Weights of a small mixture-of-experts language model, trained from scratch on English Wikipedia: 48 experts in each of 7 layers, a variant of Adam for the experts.
Below are experts of layer 7 (counted from 0) of a mixture-of-experts language model. Rows are named up (a neuron's input weights, with its number), down (a neuron's output weights, with its number) and show model dimensions 96-191. Each number is 128 + 32 x the weight over its row's rms, rounded and kept within 0 to 255. Numbers have three digits each.
Before each expert's rows: a language model's description of what the expert responds to. This comes from a sample of Wikipedia text that the model never trained on.

# expert 36
It responds to: Final pieces of words inside song or work titles and quotes (Bes-ide, f-ight, So-ap), plus See and List.
up0:167119137141150158118158091171108086120109133076208148126143068187137137144168143097168202084147140119121106076145121165093126093121121143132141124106160138163207143138107203146123154171131123151144130133105090105151062118126103140141134105141129163157111133100185103209139184145165136080
down0:102148116180097141132168172121139061131170127136121121052129138188098137096089125115152113126126166083091122121156115140120140171149178148122090129134107107136129120047159137176078094140084098162173092163100085147126107140185186121140153122152118081119102152153129111102100133169176112119
up1:103112089076112116150141138140111090166187138156162149114205110083105125124148118133180153064159139115087144124132105141093142132151128122126147125092107083108097166117138143120120104167127189141092157131104107188148155142118059139075106122164129142095126098161101090136099142037125140141
down1:087118174085161112181142109083139121068080153116119131171079142196196108145149198140107141121188144169086006109094145076175149128132181164174127114101148075185096138132119179147083134178171196092095120110128145141088104134111144126143115127080091126099131097122111166111125142108079106183

# expert 27
It responds to: Middle and final pieces completing common words (contaminated, contending, depending, calendar), plus verbs is/are/could and first names like Robert, John.
up10:186042097069135145092111089061121155175174141117107179173122097081121083117101095142117145101125128199131114118161140107154141152138175100103159108073114170099142134153147137161173099117088160139156140125116097146119075133112126152141185167141129087198154128161139100117109152098124206156
down10:132108093132120136057153094137118220194126128155124175111119106122100096162115106155145108065114137106115090130069146118123170158138088119100118087095195140069132085122118080115095119090168133128159095150136115099161133149090094136164159149098137135188142130125136119169089127086197153108
up11:149134105123124148154119136148112080156085126146153136123100118102108142103098143123122183137154156078115125129106072125137102132147195112138133163168134134140169067120118082077163116159106160139131140164144144106048131137094089143094210110139165120165107099161126173098167052129178119147
down11:119177098189140174130140097046127099132119158052111184157099134172192125148097127174133101115076143069154158135199140130122082093139112075094174172140078148127155092112146144097102116137119118118127132120149146135170109175161148084128100129103159133145134163143063131130110140145118151162

# expert 15
It responds to: Month names, day and year digits and after/until in sports career prose, such as on 16 August, November 19, 2013, scored.
up5:113104165164123115140138123117114136174132132042131153089151116118136117177118166127156086170156106182159103132126085117134090128118113086066089105116118149120139128152118119109121129099132131146104117120084108165125188207091163127196083129127091042085133102096123136198162192141157174130
down5:094138058129164148143141095120156046061078116134177132159144110097122134093148141103168149141108084142171215178140121140117090125150122152100096161142119146119117096141176154104154118131103174148088153084155129108158153123144130118108160147159153086118094100141131191160127129097104147066
up6:127106162137169167130187138185134112108129125101141114131105070107110173093171149066154132071099110157157124128072147094147140148105088123094118114089166174090052157167108111124120132128167136183125119094109093100154090120123091060150097081124111118081075050148176134154087165130144078087
down6:090144111092079109137096119130123133105115166157153102125130079156157173143109224133153116179083119119151123088141192151132147161157123084060116138149101141121163107148069080149088121121120104155063129142105125175133195107098112165133137140124147152080101133150128161133189117141102080123

# expert 23
It responds to: Inner syllables of foreign or technical words (neem, antiemetic, Muhammed, Nagoya) and the article an before a vowel-initial noun.
up0:086126106152106092141084128198124104158125173119139117140163156064156147105153131149157184141126161072143105104178080137077104135166144061172099143112151163163160138149164124177146087179152094173194147090130164133153101118152090119160097080100127157075148187174106192112164112140121145160
down0:138164147126159088144139135166092049098118151124072147164133100114144111106162116098133167128045111067113106121144107115178092109119078123120124110062145125128102154124118151147134126093145085124134106143089109106176191178118099092137136114105115142162124160124176122197101149133090031085
up1:108122156089109133113158128119120053079142095053174129145074085150141139133174185138150199107093126104136085113163114139121090136185112134097130143110123150134169158163158158123161165116112092194161127151124111124148078120104139088125194118146087072137187105140120102133174218087124122117
down1:193159143094137159109129094112084115122132202116135109129087102169148079155129120157130090098148154114140108212134155105121161123147129143119149081104129118122113119109121116106128155172116174099150138189150104130089096168113207100095125103138102083114174173121109071114116079146182080162

# expert 12
It responds to: Final head nouns of organisation, event and country names, such as Football League, World Cup, School, Army, plus closing parentheses.
up5:127099153124098106131123106073092116153112142116145111066178105185123107216130150172127176050090111055145108116141109149099119101137127105101141143138094120112095166163110131136152133113166119157181132146115095142137107093117148154143184110146144097129135098157082081188093242083150108163
down5:101073147123081190149163141104115096149106103144096102080163149146061134114122186162145072144104118099155108105147116116144146148132109093091117109102147122174159148162120144129095151122160136122073126058105134165141145133157102114166121171106162148113143104154115085077098087123133096124
up6:133147157110197132116093081160097112099096139185138141150125153145138153134148145124163118150167097092185163170148091126153105141176139154141111104112170117128157107116140102076121131164111177204087111121103175121177124190108075105153083126117093097110098137098157119105122130155100163117
down6:123144073148149125087155207110133134191124139130102069118103060156110167100096118094149107089094157125122153114122154121143170128122135069117199120169136120132110138149128073120186144165064158153161136094120110168152136129096216152099148092139117112110117102085130076109149095092138114093